Experts of a small language model.
Size: 12 layers, vocabulary 8192, 89.2M parameters.
Experts: 160 clamped SwiGLU neurons an expert, 2 picks a token.
Training: a variant of Adam for the experts, 672M tokens, 10259 steps.
Below are experts of layer 5 (counted from 0) of a mixture-of-experts language model. Rows are named router (the router's row for the expert), gate (a neuron's input weights, with its number), up (a neuron's input weights, with its number), down (a neuron's output weights, with its number) and show model dimensions 0-223. Each number is 128 + 24 x the weight over its row's rms, rounded and kept within 0 to 255. Numbers have three digits each.
After each expert's rows: a language model's description of what the expert responds to. This comes from a sample of Wikipedia text that the model never trained on.

# expert 20
router:154138103121153156120096108115153153142159097106161150138150102149094153156140142153127152150159098091104101149094130154155165097153142162143147120101110097142144105148102154152094093164106165102158145155128109154158156153145100102100157112125109148140117141146108159158117149111148116136100104101151109094134149145122104115110148109112145152150102127102152157155097136105154153105100150105093150100104107106157096098105154106156130115103098152106166092149094145108101146108097098110121153149098109097100132104140145104102111090113098157157155108155097149155151107148157157137104151155106102113097101105150127151158157147102116103167149146145154153154158102146108105103103
gate0:143135094118145126114125095094140142159165095098121161156145102159125127147130098149148127123121105111109115144091115166148135126152156140128147096110128125121175109144082125162128129154142172130159156157132099138157151137158092124097134111125123158130135100145113123154129164107148106130094132115128094099129168156125082111117163080133144136177115123117143139172101084080136169103114122113103130086106091118176089118121157103157135141087098093131133177149096147135096152137122115115112153151112118132107121120139119106094155089105105144129156125150100177146146094129117122154114126129134092125128113106172133123116143152096148121184165140140137166157172103170088095096115
up0:136140158129080126107148154140074105155124131105102113145106161124119112165122114100163096126111080117083124086162072112121118135145138127119116088105146111121160168098134130140147117134112106151145146128179138171127116166130112125150148147130111109105144103113101141135154135114132159142129106125117111109149142111140135134172129142123109118119135144134160108141098089123119133158147106183154120131091117132153101121099169122142167115122112068115124156085076090148102121129078133101111151160134126120116101147133117093131128111151160107124120132146164117122101067160078122138096134172097153127115130142135152103121159089150105102169114140135118183093092135167093080128119
down0:160111159109132140116120139133175107090099162128130162119145155083082146108155123164118164142105159144111147090143160134124112122133140126127122130173149131111134142145181161144144156120097114119129127118140131148117124111136158126149128113146152111159135124130143120141147113128138080146118101090146138142116134102137108103181112160106121164108107109160127113125135117080139128134079164098084111170095126140121125120094166128151123111134079078183111074076148146132156137139088133080144100182103059120090142126128124110118142161164129112182133127159092162129136125114142104120140122157092117108127128129118104132181124087120129131143155143102103135107146125165158104134123
gate1:154106142166169126150132080127111121095183132139109121099149136158146155117173097133156095108127102082155116146113135111144127134112151132132122132116104123134183137137088137142140146130147167110121124136161144152151143181128116099127149160136121134103108132142148102125080154129143134145140090123107100127108125129103124102100137154106146136136095118139168116128096119104134137081117115083122127133163098129148081163075128138120159086107143153109173169156080107111111183156160147145159159132106127173142110160135098141128112101119110132151128105104072143167146099174149119154113095114144146126141132150110153171180123139156166133130168156096135127121114097128143091141128
up1:165117131145109096187133051129098142150112107127115131104113151143133114145154107132131121134163130132145123160147117142172155131134156147061128102149131155115169108135070137116150148151148152143120112126193114144156141109139126103105150115170150139125154096125148145123096112133126161145110098100140127089125108117126108139106106101129159105141109162171110171158100114141136117104164123077100112088104085151179108109104144113115156120133128133120146129138070162144131128092137133065135136130126107167103132116106131108140135136138061124141153164104107124139155132088156117133162117123104130120123109128100125150132137103121120078147158123142172122107100121181101123149142
down1:119114135112136166153126175140156088097142139145131104129148111098113126144111096161092158154137197149121157080137144130121109124133098098107155101145142113086135120151145154135141163132071102100119125119146139138116102102109115130130111124131142102160116126146135158137149088140145083157161076095172107138121144138103102109158125149141148119107114112157108145135134100103133128127093146128049124140104139132122099145118158134160115148147083107201107078080111120107140133124101125106159115182154120089101123104154141119136148169136098097172121115139128158116130111090147120091126138144120139109133133145151109128141136100121136124134179125142129127126188096178114137135107
Articles, second word pieces. Mostly the, a and table pipes after prepositions or is, plus endings such as ld-ots, ball-ast, sauc-es.

# expert 32
router:149139109154143150127110114109148148160109113123145152116167096152099161150152119148118143158161098098096111144101075160153162102149151162146149157098112101160149098156116156147126101148103157090154148164133105150165150152159098108112160110156112153144107141158101141152117145103149103127107089113143108087123147145160102100103166103108150144147102133104151155148099131103152165109107130112116115104099102105098109109099155101153114153117093127095160134149106152112097113182108100136179143144113093102100112106142152104114123105107111152150161111150105147145155101122141162160105117114111101103111102105153132151151153136105118096154159109151151147158165107148110097105108
gate0:134132074131136137126091107129128190152132103138146117161150117166100158154144116148136151117154106113109113139097135154163126128140139172101143122114133111137141128170142127171164117137104174138155129140167105125156146118144119108137128112118104177145149108167142134106128147121162110126109137081136130098129146129091121143124145070143134139127115102121163127114119158102134138093109155104132138112127131121176097118123124131157133091136091137104152100147085154182087126132136042119097116179139095133134139122145109129106171123114135127170178099117125160165135140152144137139117141138139099147113119084154188132115120143097185099167150131161140170118156126120087127105109
up0:180165126099113111144105147120079141176170153114106130091134118109073156109125136128108168098126103123137128130105150129119122142110141145166121130098101150106154097130140152179144119111121128157108122117157121118103153129150154120143148115123100184137155092131108135135124166096133113088141132099104109127164136159073102135129135103079127148104115069107134126135133165119151156114079132109145150090126167163118164094109099138135158141120109146115133132165085100178105139145140084126101128130113140103131154163141092113110165149119114103158115124109130135131127147099175129140142104163113140131143135098127120082107118095077141157165111149090096152163116121104123158093142
down0:174155147155128088147118090144101111140139110083145121165134119139172122089132131132086120137145127089111129098114109156106117124106108159111154124133098178136122137137129112129137130116143147096143128122107093081105116135148090146146148136157091127122083130081135142086159126113095146120169127143132165110134116094124186125108123150168129133144151138158158138141110087120131097113145106110134101158116195122104121116136105097094141144124143169147126154119095158143125114123159104147156127128141149115117125119136136131122116127146145162094105111127103098137156160131157137102056093170124145106132108119122142105106130170134123116132171171156106067175142131067087130088114
gate1:146171128158151109106092110104144117118132139099148160104162148107138130141168166123100136167112137108107106114128136145126178130106151137130128118103166128132126116152105141140115097137112181083141129153155127142162140181126104117115161110144137145168113133137094135153137141113126137139132093114128095095133137163136098105107141117111164101132105129146141159156092075120151122091129104111068137104126129135103099145125143110111125138098089106112158125153107138130134108091119097110166163132065100157104110129147179101114109100150114148133143106130111169138163118127148141128135170116130085103110141126121109161175161178157207101125134140176151133151159138147131126087100
up1:136141163183125064137136121115136109142146137144139150158129147108091103112140151084118089146127138110131141124122135119082164135070122129126148132131182141151123147176099151103135148141134185113130112133197122133131144184091121150169128092141138135106140114149078099125141143132134121119113132123150122124174133144111078115119161137128163142085136141188092117094067077129131119118144094118114154149128145129114109145133102137129099162132144162136116127103084105110120095116129091054172146159107119178139136161137168125117109132134141180103114148123093140147164106126126116128125155112150124108112116135109106139150137154150144109119117125135135150121099091144132114125111
down1:079137097155130157115106127072118116102129093112103100073101104136145146118149117139123143141130112099082108167085146156140129116107167127099146133127143140123090122150147148108129112136168147124113127156087123097137137132161107110120124137124143139132179126144150113117116105109159150147111156130134159152111130109142126100112114113107096145115152136098128128131107195143096146141145107140119136184069112158093141136105144091102182128127139145137126090112101176097119126084152155123112134107093141151140103130159132115130173171119108151134114124176104157177127114132138157160179117155146109083178099133123138129097145105146151143173144105136151136099147114088108140166150
Table cells, name pieces. Pipes and blank cells in filmography, squad and election tables, and in, plus mid-name pieces such as Ch-ant-al, Ch-ant-zaras.

# expert 21
router:150145110085147142157098117102148157151130113121156145165152106159107150154158138148091141154158098108107102146108140144156162102146155155133160133106115107132146103154106152160112104150104162093164140155104102156157154151146106100102136104183105162142142157165096152145103148096153112111092102102146100106125151148151111103097165105118154152133111134091146152154092132110151158109102123115107144101103097107132098100105153105155156107103109130099146103149097149155110128097105102120121155152105091114098126110160151110106155109097105144147146109154101151147154105085147155157107124125118112110100107101152114148147153158110156107148149114159163165160165113157115112105108
gate0:166154129115129139112081115099158156152167117120155155128175132151100144117143127134129155133175122124127091127111143174160151119138140175129139114124140117108119112149118163150135103172119162086169169147106098134130146136142082102109161123108097137157091138152123159121106157116178089126099118109161088091122142164103079102090138106129161159132128142093161158175097119121117165108108135092112122112115088098132105098097134076160141111093087122104177124153120174163088133147138113129128137142107112121117132114174142116120150120130104141139167090166110154140160121128128143158105123125111115112121108125153130146134163143122146117143125130152135172137140092143098109118085
up0:157105141133138076103107089154137122179127161158126138121158112159117156122128119142141134122176110143120135154153136112166159074191170119150152093132163127144145129105156163109136111124117123123110141139127079110151141119137142129147142101150117149129129164101105125175129102117118130161123111104174138116150167152098077147143130131139111128107126152161144114118082052129118131125117110127134098069115132144124163113112114106154160092087080094139163148109131106131108119142136115129139112122115102136092108125145126081165123143131085135145126118105126151097108101126132138155135146134080124164118142082166189126163101118127141151145153117140103105167155115163159116157108
down0:099145113115126112130166116146112122118136148097151102132126108182098114132178135131130115128100132093127131099122083061127092140104146161115098142102124132173121142105149147104125151092106123158133152167139128146134142131132126129113125134139154141116110143137137085169172152168172160098118158157157153179125155138126094123113115154132136155127075141186083161094136100108094119156118172103128135160116113161137107160131115105081146124131127142084139110094100091112136129128108142116128108161125153126153095126108106118124129100106115172116120101142136117129097087137164126159117173142135137100172116115129119156153133106161176132165143129126127075083155145126121105106166
gate1:128185126112158140122103131105132143160146110082147150144140120143090162158126099133125152155128092101127094171096104162138156133126141149140169088097123124109162097140127142160136083152125148119140137137118116142157177147146096102116160121097097139165108149161108140135095171103174123127098110135134089101126142157126074112107164102095127161162105127098147149145109122120156152096090129098109128098127093105161113106102135125126146120115104098095173113140081142167115148102093122129095142134128126104094168097154166117130116116112128129148146112163100145141152111135123179162113106122095109113114093103148147127156156138120133125150121131164165142187159098147121113112124
up1:114132132133153177118170123106142174153143136132119124153136111136142116114095121139117141143114064125134104189112098152126136161167112184094099118127105086101142107112103091162145145144120116141118105134168079118172136134121121133110132153125157109138175133143113141105099190133149107159113103119095096110135143143168108128120143144130129119107143108092130125118139124131141106113155143139162115119178121106123161104120138134137133059140097134087140134120094158102102145149111162157131117133089122151150124085134168147107139114128106154152123132149104118109107124162151181148149107117124118153098125089123116180115140120129168107152112138128097155207166104105102158138135
down1:111126120184093106092142092120160120120134088135159135132117098129092146148167145155139116116121129132128102080153120095126147132131095100146093093115081139136134098127172103115119165099095141137124106169147149113168110161120119146110128084117097091156133133142105122125131131152115150098120131126109154157131138188105136145141140140128133131099105144126161154127176137108125126165129172118123119091130119141125115094120084117128115136131093129103132087071144111175112167142201082099166149114133116140097182152121110092116151119105109146104134112156149173126099111125104150150137136156110110143108133168156096143152140106102159112142172135146129121108099077139145160116129
Numbers in tables. Digits, score parts and closing parentheses in tables and date ranges, such as 1–1 and November 3–6; also el inside words like myelinated.

# expert 42
router:146148104125159150133099112112155144157121104123150150113165105153110145159152149153149154146152111095104112149095121159152156104148155147107158137107109113146148096155103155153133109147103168109144148153122097155161150156153106107099154092161102160148148148157094144146109156102162103096094098112150103105111158155119107104089161105112157151146106132107150151153113166098152150105101137113104162106109107100108105103102141111162132108096113132094144110152107156111110139139104113125137151145115087110098117103154149102101170110097107145151159102142104146157147101149145154155107153107106110105104101113152136148148147149111151105157156160157156164161164099153096085107097
gate0:172164106112166156117114102097128134123148122118151177156141106145113156145158107154135130131145104093101087140096110145162144136124156143129126113093121103101143126171114157174133104153121189082134135131089104146123128132155096117125162108112109154138105164142120149137133143133160126141085116069157095105111151185115101098123133101101165155156109098113135136126124116125154132120110119124072154130125113107159124116110145105176138107114089125118164130132132132120132150121137110170125148132119084109115156092151143109088144116135113141146122116151124167134136105127152149143111138110137099109077102089145145127179138165101140097159177126174135125156164093133103083092097
up0:140167105129178152128136127086106150141110146134165159108103142120130142171136101152186171124161109132176126117151151106137142099116115138147124153166094079091142127114072119104112088129128160154124152094146135140118097075112109127131149136153156139142121151165135104104152149127107151103144145114173128156124115136117144128157115097195146092111170141130135137124129103109171140123124087129114079151127149108102138165144111132126108132165113172119154106118134082119117141098109139135143122174111159148104177109139104091140108150085152088110149099119120137142140110137092114151120120108134100161081130141095106150149106138168119131085109146130154130154166159129128102118137
down0:153125126127145140178106148153116134126166086114146144167154111115148162169129141124101138133145107131119112111166145156135147111109124128110074136138149083083145070100101149145131161127112146153142155133115152080167147100144118095114106169126084150120148095176121105109148128116112162148125100172104118125134113150067114117061149082108129121162098108115121139130094160119126141158143165099108147120123118106150162125115084142132088095146113175143118154172099113105103100137164082134113160091120123157101148126143147106142133136115108096155096134153136151155145170135125132073152145119114128098150143161115144144166132147132149127134132111129124108132110114130082132139112
gate1:147153106137153180114102136094125145135121094095138154137147105149107140141159106131154156151157098108106102135084115168126137098151147134134121101094125109127136119137107149156133086133110151125168181136130097163133127163156121118111159127086115160138138123173111146156116149088139118118096094133136094118103148151122088100099150110112155156186105125082147110169123140130121163089084131100101139120131088125133102100130131133129139087115120107105143161168144166166102143108093107121108156171135116085084167114140149128115115125096121128161136090126113144155140104159145150160121115131115126077104124090128129134164154140113176098168131135180156139142141100157113101132118
up1:103103143188156160122083132141085095173104123103195166121097088127106137101148138133160131152136142068126122103150120118127146133141148105126128110167129097110126125128154142134163121094097120103137149111118153110118128120145137111106111157124120173124121120169147143116140095151117124100097099086115110147115129113087069063135154123159137130158168138153146141172153114131129114167124162091148166143120146133117143149169138126157102103092100110133111204140083131145100136146137125130122139138160110098110114159114135132113082145141124141112128159151167126114105144109140172154127118134140100170077116125106070160128119104123105132111141114152122109142111152136138145132122
down1:087129138138147129131112103124112139158106122106104154158075104095153138125164122174076133097138115107116087102130135132161175162102127139142153120108125114099125120129150139184114200142046147142109163146089127150166143120165123134105120143118107161146152161174128102139136130141096139142131100153153135121110120145080108131130126095151162142145132114134150108157165132124100126130146139117138167113148118112144141096126142128163122105123089119093129117126120115100066099136178130154132158096180129148083124147138103114149151088101111144120130167145128139128142173120156120116131138088120134139123089080143115133134119126128143127090158132152131103088151099137086134091126
Numbers in stat tables. Digits and spaces before numbers in statistics tables, squad lists and dates, such as 4, 34, 29, and the space in "March 9".

# expert 28
router:151147108108150155126098111096154154163123101126152152123162115154104154154150140150142161154163106101099102151104079152156160107152153147155154135101111109116153096156110154161112095158095158103161149159140112148145157144153108088109151104118108148156139134153113156152102148110154107148103107102157096097145152154116106110103155104113151142149109139101155154153105135113150151105106114111105125106107095097160112113110151099150119096103105114107160114144102144118107121145097103121116146146106097102098124106158149102106114104110099159152163101154101157162157108157156152149108127159108099105097108101152136152156156149098118093166142165148162147153157104151098100106099
gate0:116121104107148134108114132112152140165144131093130152182144118155135154148140107141135151149141101125118121169116098157135132102133126128149168121120121086106160109167125169123152112154091158100140135166113114129145155139148097094098144100093096151141151127128096133154099121068150104122092105110164104103135184168078114106099150102123149144148116126109171137130104103089152142111128113100132135129111114100146119102138162108164135099108112087107138158181122144157104147110094090142109126164132110085135119079165147121128131087116104155152158118135095129155147100146128138124121102166109123100087109081141153161138139150092134108160153129149123118161160129145093089093110
up0:138157140122166154093098085143126109156146166143148159065142138106130132160158122136156137163074146137157132152083130124127095104142155150155144110151073117145146131159121090113168169073110121113131115138114129116104122152156121144123165174157140147147156146171106094159099174131154149129116119065101126098125114125113148134108147122094132118137146140156097121161131156134169144109096139098139114125138114109162114125111151115105129131107100128119139076124116132102134105123089138089115126091147133143129133114161123109075135122124115107166121119108121149162159138081175131146134162090121147116139092093113124096153141127142176141145123111151113135133076076107144110118136
down0:190139122165157144114105117131133106090140120154132110114149165143125126135126123173135122125141170130098108080145134117141107100156110109127129124153158113121117203106137112103136130118138135139146158137148128128096081136136148128148140110123115071114103095127102130145175138105136137130106184152092161128144191114108146148144109118110132142119122154112126116156136174099187130123119126078153158121135106100110126119085163134145071083100123137137171140160126101110117125143126139085150116142103133116144139118125146169089127141147123071168104098135143171143110120106117131120137121145125161148103169149137131121124102051143123154117126128168111091110132134087159094097128
gate1:152164112131120151116106107097130157156140119113150130140142092151112151126132123139149139136147086129121092140086107173155175102152139140159135132123121107129151093152083147148169090167100148102120154150113142161138176167117106126102167132120110153155100135151113127158123166099144108106112110119142091094134153160117086102104157112093157145122089153125135138131127123088135167098122112113109158096120118116147081118135148090162119084124104093098141159168109140119088141092104089142094133128105084135095149092178162111115134102132092130154153100142107152154140090136139165145130144122119127107131104106164152129167129150095145097150143145134152155152157141143117111117083
up1:154089119145103142115109179116106134130160107145095109136145076142113090112139157120158138109130123115102106142142121109132174069112098093149119132147092127136075119151124109155134128136136112145132140104161153160143124179107105109156125126091096100156105142161164153084167169101137129079128137134167093144115119124160082130154153140097119135106104151113144156104144106109115147107127114184120110091128150148114148154157101128158137047107126127145102197135128119151096118081136154147101131164123090132149169146166145111099134132141150112151139124135153129131131146140130097100130151105144128092151118123116144116102118169113150112130112153140133157138157136140139141169089
down1:131141145076131103137109133139122153185145112103120105149147116106096175121125117115089146123159131148101108192097118131118146110126151171120125117112094154119122094117105154154109165139141144140132097141066139126149164127144093117104140142148135160174150162145102126119098140151156106104135062085152103091103090146127110127114155118128150096128117097150130126131127123174113138137130087156072126127107123106191117083150087124144136141119127075138106155129132144122123151128141140158116141150124106120154108093173149118169112132113103125147137160134117115108166111129126129119111111124127122066154115138145165144139147168071120140155135129145120142164152098177104143138101
Table pipes and The. Pipe separators opening or inside table rows and sentence-initial "The", plus pieces like Ty-pes in headings and results tables.

# expert 10
router:148157115111149152126095109112144144159112105123146155107145099158095154146160122155151164143139100092109100160102101151148147115148146155132160118104117111102154108153102157153119102148115162091168153164113100153143139150143105089107143109110112150162107122157119153142092153098154107162099109112155107112106158155160115106100160103110152142149089087093155156156097138097146155107112120110110076111101097112131112109104151102149110139110112140111163160144111156097086119109099109119131152151108099108113130104167148114098117100099102144146157102153093161149156102087148133150114150121111107111105108110150093152146145168106138096159149090145144160155152111146104108107105
gate4:141157086104158150108099118104184151126135103131127160110147077147104163144135102149135177162158101098136114124116134162171157114170164146144161093103129130135121115157123149146155097159093160117138165167134101136127134171146106098101150099129118148178128134149115147142097140077138101135105089127112111110131147138107101128108147097124159148145119137131152174143103126094154142112110133119109159130126112105130087113114150100143155137090072106119145131138099160110116162145134074135134132135093094120104144116160149096113133121102130137148186116144111152177162113126161150151113120146119093085095098115145152142145148145116150094150144125129158156140152114158092113097115
up4:142124094132134133136117131115164170136110156087115109122145090121132165098160152146152188112152123097119116131100108170155138106106112136164126164158163122125162127155155166138164094127138110110120150140132144116070131151144135131093091101149135129118167138144111130158133143101145135102109090153120102145117121147058119118093148094147132130086115171122130140101156094136118083139125112088160136172163145102110151122170111105099161108149114132087117127121112170103102150136181137077114150116109140143119138126089125124140156172104143131121150117130185133115135158159116127125123137108167119122121128141194099146143146147138098137154118119090108122148117143157088118078130
down4:148136136115149125145136095120153112163111167139132163093121156129152115125127120140095142102118133102158120095109120098103147133119095155136116105140117150088132124139099104068077081088117160135107146134121143133157139070093130154111135141156107154120117146140158160144139153122135101137188099102137098123152151125176150163136157115145085133139177130144176147175146144127174108143078094092156131112140125101117121124097090105114113140156097106146158133090098149113144129148143117169177119134148143095122097141140126151176097146149125104152068138155122090111141128119136128118144099155153113145125154097134084120098112137101105134095147171153128112100121140136115113123094
gate5:142169145119149115105116114102124139183153111122133150121140129170114151147157127162143150174171125124095100134117146125123135121137147159123128131110137088142152130160055187148117127170121121119145152147125121121127118174153138098104144126120074162145083130146125146142138137086136124079084101123155105139111150123137097082096157078121143119145092140149126127147108119091164161099115097066065134130112106101134105138113142133114139125113085124130119143176142156155115127141130069147120154159138095124122141133122157111107145119114135164128135131134081133166156120089137147145107110101098124140134136144173113140160139187116113109143134133131165133158157119176105130143141
up5:160157147148127115127167104125108159201127144094100105094163108099141135182161119177156110103136151130119143126152155123085097098155148144137150113094112109127105096127075124130145139114163134130121133167164145113131114168124139160101114126120048155120119096153120122163166105132126133115131145155179146159116111122159116097087122115137136092147110121138149090135098105078121137141133100076130150134103138118146126129102118134120098132117110143147125149127125133140106135140122097128125114130140137148156098132092133112092080101106126167110114124133168082117143131100113117111108089127100105136116104159147125100159123183105130122089116160139125109136142152172068117155161
down5:093113140130149139128140128123131135159154121143123123146103103121152172104182123104128125137124155116146141139113151088106143091130156095108150138135149121144141107126146150096132143122114148118088140121174089112139117096131127121074143108144131148143096151105144110114144111120142113118090154119130114156120077110105134125141118158131139151175118086074085123140099138137171106149100127127138148142119167113124117142131158131097070179109123152100138112156113115146114131119111152089163144128199050133187089161148152105145127095111143139110125101155165129152185107133119113127114131093110147099149129129135170138120122128149150107144060175157136142164116116103113147112155
Article after prepositions. "the" after in/of/and, table cell pipes, and capitalized name-initial pieces like De, Te, Ros, mostly in geography and tables.

# expert 63
router:155156106158149154137101109104150150162130111116150146112161096145104158153147105147136156145160106102115106157103150155166144108148161157078153113105106104086147102157098148153113114143107156108150152154121105153155151157158110095101157102139111150142128144150102151151110147100139101181098096106156100098115149148141111107103155106107144157151091124098153156154118113106151146106108113102114087098109099104113106101110151109156128110100100124106155114151105152116105132157118097101133143150111101102099138101162150107111107100105104150152160103152102149147156110052146146145106106121102113105111110108157105153151144153117138106147146092146148157153152109148112102107094
gate4:143126155115112117141134135110138110113094141091163132089121142092129092135139117119112179123158154148104131107135121139130151141182149167162100143123172166115128106149106122093153104111126110100097132128062124117135117147107100146149113123134121143089116176105135178108109102144135112119119164154102140101154144097073138125103095111155106145126120117119153159152100100097118163104144148083140156135157135139186161102139118132140102142102102090150131106132164175095105150111133134121114157105117153128110146112119156099092179147107125092139101138129120190109136147152127118139099177082126130118160113134089165139155096116141167155157138090126108100112147154127131123098121
up4:127175147195133140131146131160115112127132179158151128138116111143141121100133157089127124100142119109113119140143167140092167163123121119098114077119119150135092117160103083087200118103144160148122145110086095126120079113109126168136071106125139118107143107097116089126113099123141156143153146159124143150142124122117147146128101144103142112132122135122148139102129106107090150133131061128145132135120151141147147089136101139126101146130148142140132148153121123136116153107136134125158105089118163140145175104132132137104144173163111061113076113133140113123120122097135123138141164044125116137119156124146140085160142103160166138118143175124109127104116143146118145164118
down4:167150103161113157080106090169168108176087154181116140107163146130135122120099183117061119099097128160159128142131156106137091119153127113139138113088125098151150127121156109111139146097112143097116092115135149101110105138100131151114123181119142097141108111129113089115157135132104166171165112142098089150125128111166174119096138162133122117115119172100146165166092143139130127091090138110179143117140139130140127100119127154150126123111118122115143134150137119121110125123116132136118098135175153112109137138096114084160152092130156131115108149109170151078167149154142130146089139105160119148082123122120105131109132106123125131093156159124136121113089109142156111100129
gate5:124172111138128136127118107088135157166153108123155143157156095146097186153162113152147136157156107098117093133105123133166167128144163170131135107114131124094173098147116170167165107160118164124167171192146127137155139135153111104131150092128127133149121139163112134143109142113137113126106112103144106108108149159121101139096169105125148169140111131123155141144103137117137139123088144091116158139094104097133091078088160124143155101104083106111174123169102144135097136096132106134113131152123121128120125101157138117133150095115093144143170091133118138147156102143126141138131135125098118093126081111130120151141150166128146074157155138157162139144142092148107086113104
up5:153172126117118105107101159086178129121102125091132114159124121132107146109133184123158125103159124111139130142127162141137091157147130143095131126144115105141134135083148110127165143115144127093115132122148152129120116128162141115117111094141095110135155176151110132125126145136091105119116131094122114137114119140099109097092150149109103159168121135134098158128135159150135110071123122153104152159170143062171155141079088150107117133128079165126164119114131142123123094090142167140162110124117139119091151132167138136140083107101101127143139171127125089166131127145111163171115149100139141114112104088122113104139139162141102121114094110169111182176161094102116124168128
down5:181152103076154083152095144130085148155146163101136125115155174113129115136145114109114079136178111115105132137160132133131111112101165135131111118143123141137168085147136159132130103144180104152128176179098138092143185107125108129128097130086120155111102130131128157141128111134152124118170122117139148148157128135102140146135089104124089135108110107170172093120168062139132179114120121137142111115110108165160172159119131121166088108163123118115114169130112147178108116159147120158130121110117142092077154102136096174144113144117092113115124103160127128116136122132122113114100143131131148116143086116127136133111089150145133116141118114145128122095153109154105096135110
Table pipes and parentheses. Pipes separating numeric table cells, opening parentheses, and the al piece in qualifying or surnames, mostly in sports and election tables.

# expert 23
router:158144100141146145144101107100153148153139108118145153099157109157109152160159127152112161154162103094108105154101131148156144103151157147110159105114110105135161103156111143142154104149101158108148143158160108151152150155160099102102146103132108156154142091169095152149104148101158112154093112109150098099133150157109106097103162107104147165154096142102163154159102142105160155116110097109116116107102105108105102109113149102153149154098091131099146135150110155126097142128101105144155157153104099100100124098148147103113106102092107147156165110152094160150150105117157155155108103125105107095104100105162130146144144155112137096146158137153155147151150096155112111098111
gate0:143146124116171147118124094092131122148131099124155165163160126156092137130155104138132167149152112117123102173107100161139158110151173149110155127098143100083146109136096169172134079159094143114129125164111112144145158161171128077089140102106112147149134149164123148122139154098176102125111098114153098119133150163102104112121133089116156165145127143105142115163105089108165126124125126137086154080085113118147101125101141095128143143110108108114159118143123160160084148131090125131140165143130103123128131124130150113118131126120098136148142108142117172130159111127166152157106119130091107096120134132147123133135146175108131103154153152148177167139167099164102109103113
up0:158102140137101173127150098137143122125110115096148090127126124161125129174181147152098131145131129114071099099137085153121127147121090107152112119121107082125142140133127146130145116105078112108158093133111138151166141099137083127157110112108071159100115119129084175145073150137131105090143113100177088140104112166128181129130151110131119143111098115155143120115099102147175123175149135116125103135126105143124114109114149162159138117142115146095140180153116145135159128105128113111165138111064140126117156121128130118108108092157108158107094133150139123114141081108116109152082119113142133138091106124078122156162130116119164122109176110114108140133150140121145101121138
down0:103123146146156140088137120192138101154112114177108116078182098092173172138126119142154131122102157119134117170083076135115133168138147123128133148138169112134121126141146147119100103137132115105123157137097130161133092128099122101149110113121091130110130122138155119126104173126135135150142162136118121132109166154169144089138141140116088121098104114091111110114122138145124137133134160114152144136118149087100111118112106135110139116114133096154099118157096169072158114112176114112103108099143135140121154144107142128128107114144199126109142151106125139160070161136120154115133126143137169109115120140135156126180144065123162093139130139083133096142143091162099161111122
gate1:158152100104155164121120109112170128164159121116165156127133104156089167123167111153107155129164115131124091184096126151135162102139172138135159118113133124136134083154117145157156121146089140109155147184137135159156157157142098114093148108123095155133105141176113128138102131113149116111099087146133122119139132131100084111109136088107143147161107110102141125177115094115148148088117144118104125120133100095131102100077164116151154123112123099090152145164100151115093135084126095121134142120090110096092145113150132116123136091099131158135142105170112169128161109134126137136130106147104115113097096118145134150131137168122152113170139133174153133160148111126093088123103
up1:118148116096080098151170143120106091158156107125174152166119131132103117162138110126099133147135144145097098164128160136154116101146139128147107102134109170116150066151107131119134156119101108126155122106088140169163141118130115120178124105103117100164128137117141096179128149113141105102135117106087118138097126137144113120129156144103146139112145102115111092122117112064134142084134154101152150101121103132148109112108088148166136092139142168150155119081136130120102133119084121088147146122154097087127163112137177144133153114084098112109146114154111097116134108080125127129141124171172108144148147092155108108104135176140116141167110106143146169101129106146088127140130
down1:110122134109142113182154134128144138121151144113155145133108169131122122132168139137147095136091128175122127136146165170128130102098123122091130116174094101145150112170099152090180111133152127107158145146137172149130187126116099115091146159113137126095167185118139158125113130068114126131126142115140125110125143085137139123141146109074104120160102119140100153121166125095110138091093115148131118097125157172172096132128101137138153091107133119135178124142128132097115124134113150100125121157145099130101130096135139114181100174139147108157112139127090141140121104157087080165115135144126117112146089113160096122106152105121118121134072143164140132112133090147121079148122
Infobox labels, TV. Field labels and word starts after a line break or dash in infoboxes and tables, such as TV partner, Region, M-en's.